From a checkpoint of a small mixture-of-experts model trained on Wikipedia: 500M tokens.
Below are experts of layer 7 (counted from 0) of a mixture-of-experts language model. Rows are named router (the router's row for the expert), gate (a neuron's input weights, with its number), up (a neuron's input weights, with its number), down (a neuron's output weights, with its number) and show model dimensions 128-255. Each number is 50 + 15 x the weight over its row's rms, rounded and kept within 0 to 99.
Before each expert's rows: "comes after" lists some tokens at least twice as common just before its tokens as in all text; "comes before" lists some tokens at least twice as common just after its tokens as in all text. This comes from a sample of Wikipedia text that the model never trained on. Tokens count by the router's weight.

# expert 19
comes after: " ", "-", " (", ";", ":", "|"
comes before: ".", ":", ";", "–", " |\n", ")"
router:50 64 60 42 64 37 65 51 15 57 50 71 50 58 33 79 56 55 30 36 34 48 89 54 67 38 13 76 34 54 56 55 47 51 48 39 71 68 59 43 33 27 42 19 19 50 48 24 52 12 70 21 50 87 52 62 57 70 67 40 43 30 36 40 38 58 62 60 87 61 47 53 47 81 75 52 49 54 70 35 44 66 69 46 49 18 62 44 54 41 64 55 23 77 56 58 58 50 33 64 58 24 54 56 65 42 67 51 35 48 57 52 51 41 62 42 45 41 38 56 50 57 30 39 59 54 45 63
gate1:69 39 55 54 21 38 56 42 63 59 45 44 48 34 54 35 40 54 38 89 50 59 21 42 49 68 56 34 63 48 34 31 37 30 39 32 45 44 48 27 42 65 62 32 70 34 50 42 39 41 52 41 50 35 47 46 47 21 34 46 66 64 56 56 57 24 40 43 50 65 46 52 52 62 40 20 79 48 48 51 39 31 73 69 24 54 52 45 23 49 45 61 52 45 48 59 62 31 58 36 46 61 21 36 51 51 51 24 29 73 40 39 55 74 39 52 61 53 54 52 50 57 25 48 59 72 24 61
up1:75 35 75 44 40 36 53 58 59 71 53 54 32 46 68 39 24 56 42 66 51 56 35 40 47 75 37 47 52 21 23 47 39 31 40 22 20 41 59 50 49 67 72 25 72 50 56 40 53 42 49 39 33 38 36 48 52 24 62 51 57 72 36 54 57 60 30 33 78 89 43 61 39 55 44 16 87 67 56 41 25 43 34 63 28 27 40 53 53 52 53 29 41 61 33 50 47 28 46 27 45 34 31 32 43 59 43 37 28 55 31 45 48 66 38 80 44 60 50 44 66 50 35 16 62 58 39 37
down1:51 51 70 51 33 55 42 78 41 56 45 54 70 41 63 63 63 65 54 51 47 39 63 52 59 43 41 50 39 42 16 57 57 69 70 36 55 39 48 57 66 23 93 66 39 61 44 67 74 59 59 49 58 67 47 50 51 30 69 53 49 45 30 44 74 50 67 36 44 20 64 40 52 39 28 42 51 34 66 42 51 59 46 58 34 36 14 48 63 23 47 37 57 42 65 29 38 63 44 46 75 19 63 39 44 43 53 60 48 70 59 78 95 32 70 63 50 64 26 36 60 56 45 61 52 77 66 30
gate2:53 69 33 53 64 48 64 95 61 70 51 40 14 57 54 48 43 46 48 50 69 33 42 59 46 25 34 48 47 58 39 72 52 33 60 44 60 49 57 61 57 86 62 45 54 74 55 38 87 22 56 59 32 43 36 51 58 49 22 45 27 48 36 67 34 44 43 43 45 43 29 27 42 42 56 75 49 46 54 58 32 30 66 58 61 59 77 14 42 43 31 38 68 29 39 57 22 37 38 40 63 63 37 69 63 39 36 44 46 45 58 62 61 37 70 46 50 33 33 57 54 45 74 45 56 46 81 35
up2:44 54 47 48 68 26 64 68 46 60 49 44 17 59 57 37 48 47 29 40 57 45 46 65 50 35 33 47 46 69 59 70 57 29 70 27 64 58 67 56 49 81 42 33 65 64 52 47 74 39 45 34 36 63 46 59 59 34 33 44 44 77 23 63 49 29 31 45 33 47 22 40 38 43 43 53 57 60 70 63 40 32 62 48 38 23 67 17 66 45 35 32 54 47 35 45 17 18 32 34 64 55 45 57 70 47 41 37 72 55 47 58 49 48 77 50 56 33 47 51 53 46 60 51 52 43 70 28
down2:48 50 48 34 37 57 34 30 51 59 30 54 38 51 59 36 53 51 68 67 46 80 76 58 54 26 46 34 34 38 28 47 37 38 31 29 38 36 20 50 42 47 29 49 48 50 37 45 58 61 45 51 28 52 17 44 74 42 64 62 24 83 47 38 61 63 58 49 51 37 11 80 75 29 62 63 26 53 48 48 45 48 58 29 38 78 68 21 53 34 55 37 46 80 25 52 12 43 76 64 34 37 46 69 35 34 48 36 85 40 78 38 52 27 38 76 58 35 45 46 64 62 58 69 51 42 61 70
gate3:44 45 39 33 61 62 42 59 35 42 44 60 36 38 33 14 64 47 40 40 35 76 38 69 23 37 38 47 59 66 67 48 61 50 81 30 43 58 57 54 28 41 49 27 51 20 51 54 53 25 62 39 55 68 73 66 66 64 54 41 45 55 15 43 58 72 78 48 62 33 52 23 31 58 52 58 43 54 30 33 29 40 53 62 31 38 40 35 67 45 83 63 40 37 65 46 70 47 44 54 54 35 52 52 60 50 62 69 72 83 56 65 58 53 73 43 41 53 51 27 33 77 61 34 50 45 42 68
up3:38 37 47 56 36 54 65 48 68 62 42 44 51 58 68 78 46 53 43 83 57 33 61 32 69 59 39 42 43 47 34 41 38 36 42 64 29 28 43 64 80 46 29 69 17 75 47 70 30 85 47 48 61 47 40 32 12 33 59 54 36 39 71 43 42 47 33 76 30 49 50 96 64 45 38 42 45 55 62 44 63 43 58 41 60 53 55 64 32 47 37 41 60 56 26 39 31 55 64 54 42 49 55 45 39 68 51 50 34 60 71 54 50 45 55 40 57 76 34 54 66 64 50 50 48 78 68 46
down3:72 40 53 48 55 48 46 53 32 18 54 34 43 36 52 45 43 46 36 47 37 66 49 71 26 65 45 65 55 57 75 66 36 67 40 59 43 37 32 21 60 54 36 41 76 60 47 58 59 45 56 29 36 42 44 50 52 35 52 56 48 42 55 43 54 44 63 41 39 46 85 71 43 56 71 58 42 32 53 46 49 52 51 56 35 35 56 25 36 49 43 67 38 30 39 59 38 35 59 43 54 65 52 65 22 39 56 75 80 68 54 33 83 58 35 05 40 40 53 31 68 26 52 51 54 35 63 64
gate4:59 49 67 46 56 27 53 75 67 37 43 59 26 56 16 34 34 53 35 41 27 48 43 45 68 63 32 37 50 38 40 27 58 30 40 39 47 66 36 43 36 49 32 58 35 56 12 49 56 49 59 53 60 55 57 68 70 64 44 63 34 55 29 47 47 46 33 51 69 58 44 47 31 55 70 57 19 47 30 56 41 53 31 59 56 45 60 33 37 23 53 41 50 39 65 52 64 37 34 37 45 55 49 68 52 45 57 49 62 54 44 72 53 36 76 62 70 26 34 54 53 69 53 55 40 73 13 31
up4:48 59 32 48 50 68 23 14 50 30 39 33 64 49 41 43 71 38 71 60 43 56 51 47 56 32 58 48 56 66 64 62 63 31 53 39 55 43 63 43 84 44 48 54 78 49 71 29 57 36 56 56 66 41 34 36 69 38 48 46 79 66 33 72 23 45 52 55 51 58 81 23 87 56 52 36 63 60 59 80 48 71 74 54 46 25 32 50 49 89 38 51 39 55 65 76 50 49 48 44 68 54 43 38 42 47 50 38 47 39 45 33 47 58 33 35 32 47 72 60 55 38 42 39 47 40 42 43
down4:63 53 53 32 61 60 39 68 49 76 26 56 34 47 34 53 67 50 55 54 48 51 48 46 63 68 67 54 50 54 36 51 64 44 57 66 21 68 60 67 21 47 38 59 39 64 44 57 66 32 55 40 43 52 31 71 54 53 65 34 19 49 52 31 52 57 56 32 61 36 31 53 33 51 49 60 35 49 55 34 38 65 57 53 51 42 67 66 66 46 52 35 30 60 78 25 53 62 52 46 58 36 59 60 54 44 43 52 43 67 42 39 34 24 47 58 29 81 25 41 65 69 45 61 45 40 70 49
gate5:25 50 64 50 47 59 61 42 63 52 61 52 52 60 56 48 64 55 80 64 56 28 81 34 77 22 68 86 67 50 49 32 50 76 33 76 65 67 34 49 52 37 45 51 32 52 59 45 32 57 45 50 71 44 63 33 48 39 39 45 46 23 29 36 57 78 58 44 44 41 39 59 39 54 33 53 26 27 45 38 54 59 59 34 41 37 55 53 50 35 58 63 41 38 50 69 57 66 64 51 55 55 44 63 53 14 93 62 63 52 58 32 52 57 53 51 37 27 29 64 00 40 62 51 62 38 45 68
up5:43 79 42 57 41 65 69 58 33 79 73 46 60 91 49 65 55 55 28 57 91 48 40 57 76 64 56 51 56 41 31 76 63 53 42 51 57 53 41 65 44 47 26 64 32 69 58 64 19 30 52 57 31 41 64 57 69 43 44 51 67 68 43 51 69 65 63 44 44 56 37 65 31 69 66 45 37 54 33 56 43 21 58 22 30 80 59 48 41 42 75 60 40 45 18 53 67 60 92 70 61 44 62 46 46 48 66 67 91 28 66 36 57 46 64 62 70 59 56 24 20 32 52 71 62 43 43 91
down5:38 41 71 17 56 39 45 48 42 51 96 52 62 27 64 57 42 20 35 44 61 43 60 45 58 27 52 47 47 52 75 74 60 44 51 30 69 47 53 55 42 43 57 27 56 69 48 53 54 35 46 52 54 61 40 30 59 57 76 35 54 50 36 62 45 30 30 32 52 62 61 40 40 36 59 39 39 50 15 41 22 53 29 64 32 72 31 45 58 52 46 48 47 60 49 65 73 59 44 63 75 60 60 55 74 60 45 64 47 72 07 54 67 70 64 31 89 80 44 60 42 33 36 71 37 68 41 19
gate6:40 67 65 65 10 63 40 35 53 59 58 39 58 53 25 28 62 67 76 55 47 35 31 53 44 80 37 47 53 54 54 41 52 32 60 40 25 36 44 64 53 59 67 29 58 63 31 63 70 55 26 35 62 80 69 56 38 51 42 64 62 46 47 26 50 80 65 49 62 47 62 81 57 47 67 14 51 32 49 87 42 61 38 78 63 86 35 31 46 69 42 62 59 49 48 73 58 33 81 37 25 40 42 45 61 37 39 60 61 39 59 36 44 27 29 34 53 36 72 66 53 59 20 50 50 41 35 44
up6:37 59 70 59 03 44 39 44 50 54 50 52 50 36 35 41 54 76 65 59 22 43 28 39 57 61 28 32 46 26 61 56 51 53 46 48 47 59 52 46 34 71 61 42 50 67 26 41 94 53 28 57 44 90 45 52 57 61 48 61 48 52 41 30 51 63 57 49 72 30 55 67 39 64 54 16 43 48 69 70 45 66 15 82 54 81 39 53 44 62 52 42 57 57 51 84 49 39 52 58 31 53 39 37 52 57 41 65 44 41 50 21 55 22 30 22 56 55 63 58 63 49 12 53 38 47 33 40
down6:48 62 54 64 52 54 84 63 54 33 70 67 55 61 27 51 59 15 51 54 38 45 40 45 15 30 72 38 54 53 47 25 57 50 42 85 57 59 63 48 55 52 57 46 32 56 64 44 30 46 40 30 41 63 66 69 66 54 15 46 73 28 32 45 15 53 33 70 23 63 73 37 37 34 43 54 31 33 39 65 55 48 48 61 29 33 52 64 49 56 28 69 44 49 62 73 63 33 42 67 64 52 72 44 65 45 64 32 33 50 71 48 53 46 76 35 71 42 83 33 35 34 70 80 37 40 54 39
gate7:45 58 30 33 48 42 59 38 42 52 19 48 56 39 64 74 76 44 38 19 41 41 74 42 63 13 80 45 59 55 54 42 36 55 65 87 62 64 55 47 63 40 48 66 38 37 35 46 48 69 77 46 49 56 73 54 45 71 34 42 73 65 40 51 63 38 55 68 50 38 72 65 50 54 74 50 75 25 28 25 57 63 64 30 29 51 25 48 44 62 70 99 57 40 45 54 58 27 34 58 63 38 41 58 45 34 24 54 55 51 39 55 39 37 72 29 58 51 77 28 64 56 55 33 25 52 65 56
up7:30 52 45 35 79 47 47 65 48 53 31 38 20 58 31 43 62 32 25 34 49 72 33 53 64 43 37 63 42 48 60 18 38 41 53 08 41 23 40 17 36 45 48 61 37 47 61 44 56 60 79 71 54 41 51 39 62 54 56 51 49 54 55 54 27 49 52 78 41 25 38 13 65 24 40 70 24 19 27 47 33 62 57 42 26 73 29 50 37 32 39 64 38 57 16 42 47 40 48 45 66 52 46 53 62 52 66 57 40 59 40 57 53 49 49 46 64 58 54 58 71 62 52 45 42 50 47 60
down7:37 73 61 34 63 46 59 54 65 40 34 46 70 78 26 47 47 51 48 29 56 32 55 51 56 50 24 67 39 63 41 41 57 40 49 52 64 51 16 61 71 46 24 35 66 60 69 44 35 58 26 38 03 58 42 80 70 61 28 74 67 46 35 61 66 36 24 26 54 83 44 33 51 44 54 60 61 48 64 69 31 26 67 65 30 34 51 24 47 61 47 48 46 34 23 47 63 60 61 75 30 64 54 55 30 93 60 36 48 66 41 78 27 49 76 73 57 32 45 59 36 47 60 65 54 29 54 33
gate8:79 53 70 43 66 55 50 72 41 25 42 62 48 23 49 34 47 48 35 67 65 58 59 43 41 68 32 36 56 59 35 55 47 61 81 41 70 53 48 17 46 36 76 28 54 33 37 48 49 37 48 63 45 61 58 40 50 66 43 58 17 18 65 17 35 45 53 92 45 21 23 52 46 92 74 66 81 48 49 57 40 83 44 50 63 79 49 57 25 41 51 42 34 42 65 57 58 66 58 73 43 40 64 41 57 44 63 54 47 30 83 51 53 42 52 65 59 72 32 30 46 54 76 59 48 43 59 42
up8:61 68 46 46 29 38 48 26 65 39 73 31 53 76 68 62 56 49 39 35 37 38 53 62 69 47 62 73 49 48 60 49 26 57 18 37 31 48 47 85 35 29 27 42 51 62 46 32 59 50 43 33 69 27 55 44 57 34 70 55 69 80 45 59 39 40 37 25 61 69 63 37 55 48 40 30 41 54 64 29 41 37 66 42 54 53 63 30 75 76 79 31 55 54 35 46 63 16 48 20 57 57 22 56 40 61 37 24 55 53 33 58 43 24 38 39 59 58 62 49 52 47 42 46 37 73 47 35
down8:66 51 42 75 58 17 63 54 41 27 28 37 51 47 47 33 44 59 47 70 45 63 27 65 69 57 47 54 61 43 00 51 53 41 67 60 49 47 51 52 53 48 46 58 20 69 29 39 50 53 57 59 34 41 52 45 27 67 54 59 57 39 66 60 66 60 62 47 51 60 45 64 60 51 84 69 54 54 76 59 30 29 37 61 57 39 43 58 16 38 45 28 32 58 37 36 56 32 70 42 59 53 44 48 49 68 75 66 33 42 57 67 60 53 45 74 35 38 59 46 46 94 60 43 39 60 86 37
gate9:31 65 45 36 27 55 50 46 38 54 51 59 58 52 33 30 57 49 49 55 56 16 45 53 34 78 53 51 39 54 49 42 79 18 24 13 75 55 82 15 30 52 54 54 41 57 35 41 39 50 46 43 73 65 24 47 75 55 60 54 54 39 51 56 56 58 78 62 61 37 47 38 54 51 41 42 51 65 48 40 46 45 64 66 76 40 53 65 29 50 60 43 49 51 48 53 50 88 28 24 39 60 42 65 66 58 69 54 83 49 50 40 69 36 47 62 60 15 65 36 43 35 66 58 39 54 73 50
up9:68 56 47 61 65 38 56 73 72 58 47 62 30 51 61 73 35 51 67 55 40 71 46 67 56 17 73 58 52 52 52 63 16 59 75 67 41 44 29 93 62 61 36 57 50 43 70 46 47 47 74 46 38 36 52 61 23 51 36 27 69 72 46 45 30 31 09 29 49 48 37 63 67 55 70 41 39 43 62 65 56 44 34 62 37 62 46 53 70 61 23 59 46 40 61 51 37 07 71 59 39 54 38 28 41 52 43 52 24 60 65 61 51 36 58 37 19 64 44 58 63 71 38 52 53 30 46 29
down9:45 61 54 59 50 38 49 70 44 30 59 59 44 37 64 49 60 58 54 80 63 42 31 48 56 61 50 45 50 39 56 51 17 88 43 39 38 59 55 45 34 67 40 53 62 44 40 62 32 28 50 64 12 81 22 58 67 43 75 64 57 49 12 51 55 78 40 42 61 43 67 42 47 72 44 35 47 64 52 67 38 55 49 37 33 47 50 72 07 37 61 35 46 32 46 43 61 69 42 24 55 56 38 36 59 58 32 36 54 48 54 35 47 79 54 43 74 41 28 52 27 59 33 55 51 31 52 20
gate10:71 54 43 54 38 70 31 55 39 43 37 60 49 46 47 64 41 78 45 36 47 51 48 08 71 21 41 70 32 35 50 62 35 45 55 62 49 45 44 32 46 51 47 46 31 40 55 37 32 67 64 43 51 58 55 64 59 74 77 18 43 44 59 41 25 42 64 64 71 56 42 71 65 59 43 66 32 53 58 14 33 60 70 61 67 29 56 48 47 51 95 99 28 49 55 46 72 56 33 38 52 41 54 66 63 74 53 60 32 69 52 82 55 65 54 31 40 22 24 49 40 45 20 46 86 35 57 59
up10:74 39 47 40 48 60 42 69 36 41 51 77 54 27 67 41 35 64 39 49 42 48 51 15 58 33 48 54 23 36 30 58 42 46 72 67 51 25 24 48 23 55 50 59 44 42 35 32 42 65 74 44 48 72 49 70 42 62 89 28 49 51 74 34 51 39 84 56 76 30 40 64 77 68 52 59 41 48 49 05 27 72 67 59 60 34 59 50 42 45 76 92 45 64 36 42 77 59 43 42 72 48 56 38 70 70 31 51 20 62 36 92 67 56 36 28 19 32 42 51 59 31 04 43 86 38 54 82
down10:65 35 54 56 66 35 48 55 40 59 50 90 45 42 27 39 58 36 55 64 32 42 63 58 69 41 54 69 41 47 50 62 75 19 42 48 74 43 61 55 69 26 69 24 54 64 39 56 47 51 44 60 56 41 66 71 89 38 71 65 35 56 85 42 59 60 24 46 32 28 81 31 18 38 52 47 64 33 23 53 32 47 39 40 60 52 25 32 60 30 89 62 52 37 63 85 41 56 40 34 41 38 29 29 56 64 63 47 43 46 55 33 16 30 50 41 57 56 43 57 51 30 61 12 43 38 54 46
gate11:17 72 50 54 21 44 39 16 41 66 49 53 34 40 78 53 32 49 62 39 42 23 41 46 73 66 61 88 40 24 66 46 65 42 31 36 79 64 54 42 59 52 27 33 26 34 50 45 53 42 42 32 45 81 44 46 32 54 50 34 20 25 26 28 55 65 44 36 55 72 51 65 50 28 38 45 45 26 70 64 43 17 39 48 50 62 37 59 62 67 48 33 50 53 45 58 62 14 46 53 42 55 68 66 56 47 45 68 39 54 16 21 31 52 55 70 58 51 41 75 50 39 58 42 62 44 57 52
up11:32 84 49 51 41 26 67 23 67 75 58 37 66 45 68 29 45 60 23 42 53 56 56 51 46 51 60 43 34 67 68 55 23 35 60 41 55 65 59 55 36 57 58 62 42 49 62 28 69 53 33 31 51 55 25 52 71 62 76 31 35 34 43 31 32 71 39 35 54 76 69 41 64 35 33 36 56 48 66 51 56 45 62 50 36 37 50 32 59 50 38 26 40 31 54 52 35 12 63 34 17 70 33 50 41 63 53 27 46 46 39 28 57 50 49 40 67 41 40 46 60 49 61 87 66 59 30 57
down11:66 25 55 39 23 48 29 54 29 54 49 70 41 49 59 69 51 49 71 22 26 22 45 26 72 32 43 61 50 27 39 48 74 24 79 43 61 62 37 58 70 23 74 48 48 19 59 71 51 52 21 63 45 59 24 78 64 38 39 45 24 59 31 69 57 47 50 53 45 42 34 68 48 39 38 61 52 31 43 40 39 51 41 44 75 48 38 45 63 33 67 67 47 85 60 52 46 51 40 50 52 91 49 42 63 43 51 57 16 62 59 31 51 11 35 32 57 51 71 65 65 55 89 54 71 51 54 54
gate12:32 39 60 33 43 41 79 48 58 58 70 30 65 51 58 46 62 31 70 38 44 55 51 38 30 63 51 51 54 59 58 56 55 27 63 81 70 47 39 37 41 53 39 54 40 53 27 63 48 66 66 57 26 73 41 59 45 39 57 30 59 51 58 19 56 51 18 42 64 55 57 59 02 61 47 58 44 38 51 51 53 60 77 39 43 39 47 64 58 43 48 51 39 62 53 53 74 53 47 24 46 76 62 57 64 42 71 48 26 47 57 62 42 81 52 41 61 43 59 67 65 59 49 48 47 29 61 66
up12:70 43 47 49 59 46 48 56 25 59 17 47 40 60 58 35 30 44 23 47 49 75 67 11 50 46 66 58 64 45 65 43 51 56 64 62 40 34 27 69 64 33 35 65 37 78 55 38 61 48 60 49 44 49 61 45 49 41 62 70 50 40 42 49 53 49 56 53 32 39 59 41 90 40 64 53 38 36 31 43 50 58 74 40 37 59 27 50 60 30 28 63 65 55 46 58 32 58 44 47 49 37 59 26 77 73 50 55 32 79 67 53 48 66 56 48 34 51 56 47 41 64 53 64 38 58 49 43
down12:74 43 41 56 45 44 55 35 60 69 32 69 87 45 26 51 71 68 42 98 68 64 33 59 63 35 86 86 55 37 21 53 31 29 28 42 41 57 33 50 25 62 35 61 39 51 47 63 63 44 56 61 31 68 32 51 68 52 29 70 33 63 61 47 67 35 51 52 41 54 81 51 32 82 48 33 53 40 44 39 51 59 37 39 78 15 29 30 30 54 46 49 45 44 34 30 53 42 62 49 46 09 44 65 31 61 28 56 52 31 45 47 46 45 72 35 39 49 89 54 43 39 27 53 91 51 45 53
gate13:45 77 47 62 40 42 34 52 72 47 58 29 48 71 42 40 54 37 54 34 46 43 31 57 55 65 24 77 65 46 21 36 52 40 22 51 58 33 59 37 30 58 65 32 50 42 73 40 17 21 64 52 27 71 50 56 52 47 30 50 41 35 29 63 47 48 37 67 42 69 75 68 43 81 60 58 64 36 50 54 24 40 92 79 49 56 73 55 44 12 48 57 43 18 86 47 59 51 58 68 57 61 46 64 59 42 56 39 51 61 54 17 62 65 84 27 39 20 39 35 74 42 36 56 35 61 52 63
up13:49 32 53 49 53 61 60 64 24 71 59 70 37 39 49 60 50 63 42 62 54 55 65 50 28 28 66 31 14 61 66 67 43 47 71 49 38 43 48 55 73 51 27 75 50 70 22 53 61 55 27 55 72 57 49 60 47 55 48 44 65 39 66 41 52 55 79 48 51 45 26 39 58 29 36 47 42 82 53 48 81 69 35 37 65 55 62 55 30 88 62 58 58 59 26 45 47 34 60 22 63 56 46 38 42 53 50 45 43 37 44 53 39 55 37 80 59 72 53 56 54 53 64 38 76 30 39 52
down13:54 43 41 45 46 25 60 43 68 55 55 26 34 56 50 34 56 58 55 51 51 51 63 66 68 61 60 60 53 60 63 49 53 47 82 56 45 65 40 41 59 59 75 16 24 12 35 49 42 50 34 36 44 60 56 48 62 40 36 34 50 35 36 61 63 60 52 48 53 62 57 37 61 79 57 53 67 54 56 74 31 65 43 72 52 27 43 45 72 49 16 37 70 48 46 40 48 60 48 63 50 51 81 31 03 44 70 45 76 51 50 54 64 31 65 18 93 50 55 41 23 29 56 74 23 39 12 64
gate14:42 48 49 88 53 34 61 53 45 39 17 56 36 61 20 44 43 65 52 47 37 43 61 53 47 54 67 62 34 38 59 34 60 25 19 37 39 50 55 61 32 60 46 35 56 44 41 62 42 71 65 39 50 47 06 61 59 23 41 27 71 58 23 31 23 48 49 52 64 55 46 64 25 84 36 50 56 43 37 55 46 35 49 62 72 51 32 50 52 67 59 64 51 58 64 47 62 47 48 68 62 53 43 53 26 42 51 30 52 50 37 46 54 43 65 45 70 20 51 50 55 79 41 81 51 62 33 46
up14:52 42 53 53 55 29 56 40 31 28 27 57 31 65 38 62 42 72 29 62 50 47 72 32 58 33 47 69 53 56 68 44 62 44 46 43 84 41 60 54 38 43 54 58 52 38 38 36 20 65 80 69 63 56 21 63 71 45 31 20 55 50 14 49 50 70 37 66 78 45 65 65 44 64 52 36 46 31 18 86 22 54 64 38 52 45 28 75 66 44 55 33 35 45 52 49 63 74 53 63 73 56 62 64 55 58 64 49 22 39 39 44 50 56 56 25 52 57 56 88 43 88 24 69 38 64 36 29
down14:30 73 68 54 29 38 47 51 40 17 44 44 64 59 21 68 48 58 35 43 27 55 59 45 52 51 50 63 52 58 60 56 45 56 52 38 38 52 29 56 37 37 63 37 55 39 56 50 34 38 51 58 48 69 35 59 45 34 42 64 32 65 53 77 66 45 43 66 74 56 00 23 62 51 54 57 35 63 53 50 57 29 71 29 52 43 43 42 55 32 48 26 33 43 43 68 63 57 26 50 52 58 34 72 72 38 60 58 31 29 55 61 70 65 46 53 54 52 67 62 50 85 27 65 51 48 55 44
gate15:37 49 43 47 72 55 29 58 00 56 40 71 40 22 39 77 45 81 39 52 38 58 51 44 71 62 27 41 64 54 34 47 58 19 51 39 74 63 45 33 53 39 40 40 72 62 26 54 59 47 69 32 51 50 36 61 44 56 83 64 33 61 60 06 50 55 69 36 62 48 59 47 84 40 61 40 52 27 31 47 56 38 65 52 36 56 53 60 36 36 58 54 39 35 19 42 44 34 48 56 60 58 62 42 66 83 72 35 35 71 62 46 59 57 48 33 56 71 46 60 65 48 46 60 52 70 61 51
up15:44 55 52 42 14 88 45 52 64 28 54 50 64 57 48 33 55 26 69 67 41 42 62 52 59 18 53 48 44 79 74 53 26 55 73 55 50 53 87 29 61 18 40 39 37 48 50 52 54 49 42 27 25 39 53 61 40 27 21 51 48 56 41 42 50 21 61 45 51 51 69 72 25 60 41 24 63 55 32 60 64 73 57 56 26 80 50 42 60 39 11 49 42 52 43 44 36 77 55 22 54 48 48 48 52 54 65 42 44 90 75 41 38 55 59 44 57 55 53 51 51 67 72 61 55 84 57 49
down15:55 52 40 31 42 42 37 44 71 58 68 38 33 38 45 66 65 43 55 44 45 32 49 37 35 33 57 37 61 89 77 18 73 49 54 52 42 50 35 44 41 46 45 59 32 95 43 44 89 49 76 55 62 45 62 29 59 50 62 36 30 56 45 52 64 33 23 71 35 42 62 48 02 33 57 54 38 49 55 16 29 69 52 25 57 33 34 48 46 49 63 70 46 31 74 44 40 45 55 45 61 65 46 88 46 45 53 66 48 64 08 61 74 47 60 51 62 54 83 72 64 38 70 58 43 27 35 47
gate16:20 69 75 48 43 44 66 36 37 33 44 54 63 62 61 38 43 58 46 26 51 56 52 53 34 58 28 46 16 50 52 82 35 53 41 48 43 33 54 49 46 57 33 37 26 48 67 47 15 57 53 46 46 61 53 72 57 47 41 42 64 58 57 49 22 45 42 71 38 70 82 70 31 68 17 40 42 60 51 63 36 45 37 54 67 50 41 66 46 54 35 48 51 57 76 44 93 56 50 57 45 62 17 53 18 41 51 17 44 73 70 48 43 62 80 47 52 55 33 38 77 63 36 58 32 32 33 27
up16:66 51 56 42 40 45 71 65 50 43 52 16 64 59 63 09 69 61 74 55 63 55 56 42 37 64 45 45 42 27 37 73 60 40 61 44 61 41 44 50 40 61 58 51 42 90 84 29 43 40 53 57 55 50 63 35 57 37 43 62 56 58 76 50 45 63 39 38 61 28 69 89 32 45 18 24 55 56 19 71 48 53 56 67 56 28 77 43 34 36 37 41 45 61 46 40 42 40 68 45 43 57 38 41 33 68 63 43 58 40 52 36 51 80 53 52 59 37 40 61 66 41 58 52 65 50 75 50
down16:36 43 10 57 37 54 53 34 33 29 83 54 65 60 34 73 69 39 61 46 34 60 48 67 48 69 62 60 22 41 63 63 50 15 59 70 40 28 30 52 62 56 44 57 56 66 48 57 66 49 41 44 72 75 26 43 31 46 33 59 49 38 45 42 71 32 70 53 34 38 51 66 35 57 74 57 57 51 61 47 60 25 59 46 53 68 30 43 49 33 53 61 50 75 32 13 60 36 33 58 59 48 53 33 38 63 33 34 44 59 24 58 67 46 44 24 11 53 83 45 41 44 34 74 56 30 59 60
gate17:31 23 46 62 52 53 63 41 58 58 64 39 77 68 75 39 49 47 58 50 51 42 42 55 59 36 82 72 71 57 33 51 63 23 52 33 40 63 58 39 62 28 63 93 56 23 41 60 58 50 38 59 72 45 48 71 27 37 54 61 36 36 35 61 52 64 44 55 73 73 22 52 34 59 57 63 52 41 48 25 66 21 65 48 57 33 57 47 52 72 65 51 55 56 61 33 83 59 44 48 54 41 46 58 72 59 36 74 37 43 57 44 41 32 45 16 49 45 36 41 61 58 15 63 56 62 47 86
up17:39 65 46 52 28 46 71 16 43 65 63 67 59 66 62 57 35 81 50 31 58 66 49 55 62 34 44 62 53 56 39 36 47 48 35 33 52 61 60 43 26 49 57 53 53 39 52 72 44 45 51 69 75 43 51 64 37 61 54 55 52 73 49 62 44 74 30 19 74 66 37 50 32 51 47 50 61 57 27 54 57 21 65 56 52 37 59 18 64 85 69 47 69 52 50 27 82 58 39 47 51 42 26 64 77 30 34 80 52 41 23 63 36 41 33 36 58 41 10 47 33 57 28 42 65 53 51 72
down17:52 63 36 49 83 23 30 46 47 16 50 64 64 32 40 42 42 66 54 59 57 67 42 71 29 63 41 29 53 67 38 76 55 57 39 74 91 59 52 40 69 79 37 65 50 42 55 42 61 48 41 47 22 35 40 56 53 34 24 36 62 33 66 45 73 58 50 37 41 34 41 70 45 54 54 36 54 07 74 39 34 32 47 68 26 48 87 58 63 61 65 50 59 44 54 26 60 37 80 17 50 29 31 38 49 29 22 29 43 09 34 25 23 57 59 68 55 46 38 34 36 47 70 46 58 71 55 58
gate18:99 76 29 49 61 30 51 72 33 58 66 70 47 36 37 60 36 67 54 44 38 60 87 37 54 46 50 53 45 44 38 65 36 56 35 50 70 60 52 29 43 56 43 39 28 80 30 45 51 78 46 62 38 65 24 50 63 44 41 86 50 47 47 35 59 17 38 48 39 53 64 62 44 78 47 54 63 61 30 51 47 51 56 52 56 40 50 27 57 79 77 61 57 56 38 50 51 65 35 40 63 22 58 57 42 53 64 53 48 56 37 57 47 22 31 35 35 71 44 57 31 63 63 45 36 26 83 47
up18:67 57 34 57 75 40 25 44 67 33 36 43 38 25 49 46 48 54 46 65 43 45 46 24 41 23 58 11 83 78 57 50 29 17 20 52 87 38 58 33 58 57 24 45 34 33 48 53 57 38 48 47 46 53 75 48 62 77 51 60 56 38 65 37 50 54 24 63 66 29 50 38 26 45 42 41 34 48 42 56 47 19 42 66 55 35 45 64 53 66 51 67 38 39 36 83 54 49 57 34 52 76 70 47 37 53 54 69 60 46 62 40 38 53 59 56 53 42 57 16 41 52 54 60 70 33 08 40
down18:28 37 80 35 48 81 50 55 59 51 53 70 44 37 41 61 27 49 80 54 61 37 67 68 49 43 52 52 46 29 73 70 63 43 33 39 21 67 57 44 24 41 50 54 41 60 52 55 40 49 85 47 20 23 42 30 20 44 21 23 58 68 44 58 62 67 34 53 35 71 40 55 58 55 37 51 47 61 41 18 65 50 37 63 44 52 55 28 57 27 34 38 58 46 44 44 24 38 40 50 22 48 71 22 76 53 62 62 30 65 65 54 27 51 53 46 65 62 78 38 40 54 73 49 67 49 46 40